{"n_experts": 128, "experts_per_token": 6, "hidden_act": "elu", "normalize_top_k": false, "routed_scale": 5.94, "balance_loss": 0.00221, "balance_bias": false, "init_std_router": 0.00604, "lr_router": 0.00224, "tie_word_embeddings": false, "learning_rate": 0.00402, "beta1": 0.95, "max_grad_norm": 2.0, "batch_tokens": 65536, "max_steps": 7512}
Below are experts of layer 6 (counted from 0) of a mixture-of-experts language model. Rows are named router (the router's row for the expert) and show model dimensions 0-127. Each number is 500 + 40 x the weight over its row's rms, rounded and kept within 0 to 999. Numbers have three digits each.
After each expert's rows: a language model's description of what the expert responds to; "gets" lists some tokens that make up at least twice as much of what it gets as of all text. This comes from a sample of Wikipedia text that the model never trained on. Tokens count by the router's weight.

# expert 34
router:531541507453443417443502489481508489513505477526513492544473439519462526495516445485473519499529467530555552486554529535501462541570456484564479533462462499492450557487552546491524597495574459460444542438492474582492467485479502514499467527543448508552498470448461494576541553442482570547418468456477466536494535519445530520524514449453435539480520553535404522503429592510457445520539
Sentence-subject pronouns such as He, she, they, plus capital-letter endings of country or event codes in sports tables, like TUR, NOR, TKO.
gets: "he ", "He ", "R ", "she ", "L ", "0"

# expert 8
router:502538525448491517469491511455447506517501549498470476524453498494507446466526484448574484524461420489513488512444473564488476537430549497502531517500512529401490503518457449493436530450534477569639515475526490553523513449497496543466481509449514550456517520543503559573568486515502493505478457418501437466576476473513551508521478501456461420509464502454520505524542529491507527548419
Word pieces inside names and words, often after M/Am, such as Mam-ed-ov, blam-ed, Pam-pl-ona, contr-act.
gets: "ed", "pl", "ar", "er", "or", "v"

# expert 12
router:514485493525401447488518432480496408460546503461501487458536466509407536571502528542454464501477492535508530473529437455491483479523462537525491521492524534448431437486547448496444509507585442537493546440550513524551485519451544547475514445467523484540500441475477495549426524527599469547505500490398455499479574490442469471472493519511520511507499568519458522520537531496483428523487
Numbers followed by a space inside sports and results tables, such as 1, 24, 0, plus subject pronouns he, she, they.
gets: "1 ", "0 ", "2 ", "3 ", "he ", "4 "

# expert 27
router:494625462476547494521415451509546481404553631487469519469429484491468514407538528520439475489541480522510514456514475477470476536536463474517492486448509489542493496517545567527497482472492491557481519498468500523462506469518557516532416552494477433544469496507508524553500502467536459533475491426452451510529434577515514553514502484465460557527493537451496492511517498565491487531516
En dashes between numbers in sports scores and records, such as W 51–33 and 84–70, plus some year pieces and word-internal fragments.
gets: "–", "form", "-", "|", "sp", "."

# expert 56
router:468428579454453507494534587476484510485534536471550503506485438507485525555452576470453419505481476458486481475549428462508526561517534517524462551507493472525477455425427585435563528522534498535486536540415553488453424521530530519471544477488543472472455508572516492469451534513460522484521459431446521481623486541505530515500509540495468560502523529463486552495484568485489513498487
Forms of be and have after a subject like It, which or he, such as is, was, were, has, been.
gets: "was ", "is ", "were ", "are ", "be ", "has "

# expert 47
router:437502500493500515589506445432525486477469488522498534424483500497557565513481460527455494494546463574545467491460522462502495566525454518487517517504545507574469487526515502422463528509586495507468531466489507559506424490438509539549472461530476432478569451503433484474571515519482581493464531469502453446466469534556493584489490543512552527498501532498531496501430488569496506525480
Sentence or clause openers and linking words: However, There, and, but, while, According, plus up in up to.
gets: "and ", "up ", "However", "but ", "there ", "There "

# expert 5
router:467496487527436466493577509478498443491534477477520550486458488506422550594522464458452467487521532496530425530528465516497443570546523526537416527522524545579453534515542493482483529513554447476448547473461507529488434450509494567536526488503477515464528483504520446504443480563507544585488555490506510427447475509473456431494498533451562528497508546496564527552508553506491528504508
Last pieces of personal names and titles, often before a table bar or parenthesis: Jr., Smith, Sadygov; also line breaks and closing quotes.
gets: "\n", "\n\n", " ", ". ", "son ", "\" "

# expert 46
router:511504470467457469531533556467547506453508574517471520460515505467554509523485449513523439544482565536500484408465443565458544542441532436460480499456510566516560445476443520488479515538469521469462558446489443555484537587492527517495516534547508474524514446493452488511458538504455505500439439476516443494505469556573563490506475468483520511441502520498525518526447461489487454518588
Word stems and suffixes in learned words, often after pro or comple, such as pro-ven-ance, gastro-po-d, resid-ents, prospec-tor, plus due and than.
gets: "er ", "t", "than ", ": ", "po", "/"

# expert 26
router:461435565567379461547512506535461504498444491403534501468453505512519481514551485491431492520536501472459518528477470548506468489480415473467496577454513567504468446440487519499510446440465522573510487415467534494498427514556464553519491430543526482517526446499481446546459550435474451429484519467545486446585425520491547498499450525499547484436557499536482554406477472516523468503495
Prepositions like for, of, in, including, such after a noun or verb, such as music video for, basis for, noted for.
gets: "for ", "of ", "in ", "to ", "with ", "by "

# expert 9
router:559521588468579425534490478463542428495501401439494564512548461531576559514497403437510519495514479466524474439581467462515482506499438457523520509451526552518508546507456506472428510510531521519454502480455474474517469454456491473521539489550515491525502497426500478500394453499481571518566414528468490614529538500549544513537516532446533490455590533496549507536525447584498484441489
Word-internal pieces after a short onset such as sw-it-ch, R-ul-es, f-ish, st-out, plus some table period and semicolon separators.
gets: "ul", "it", "for", "os", " ", ". "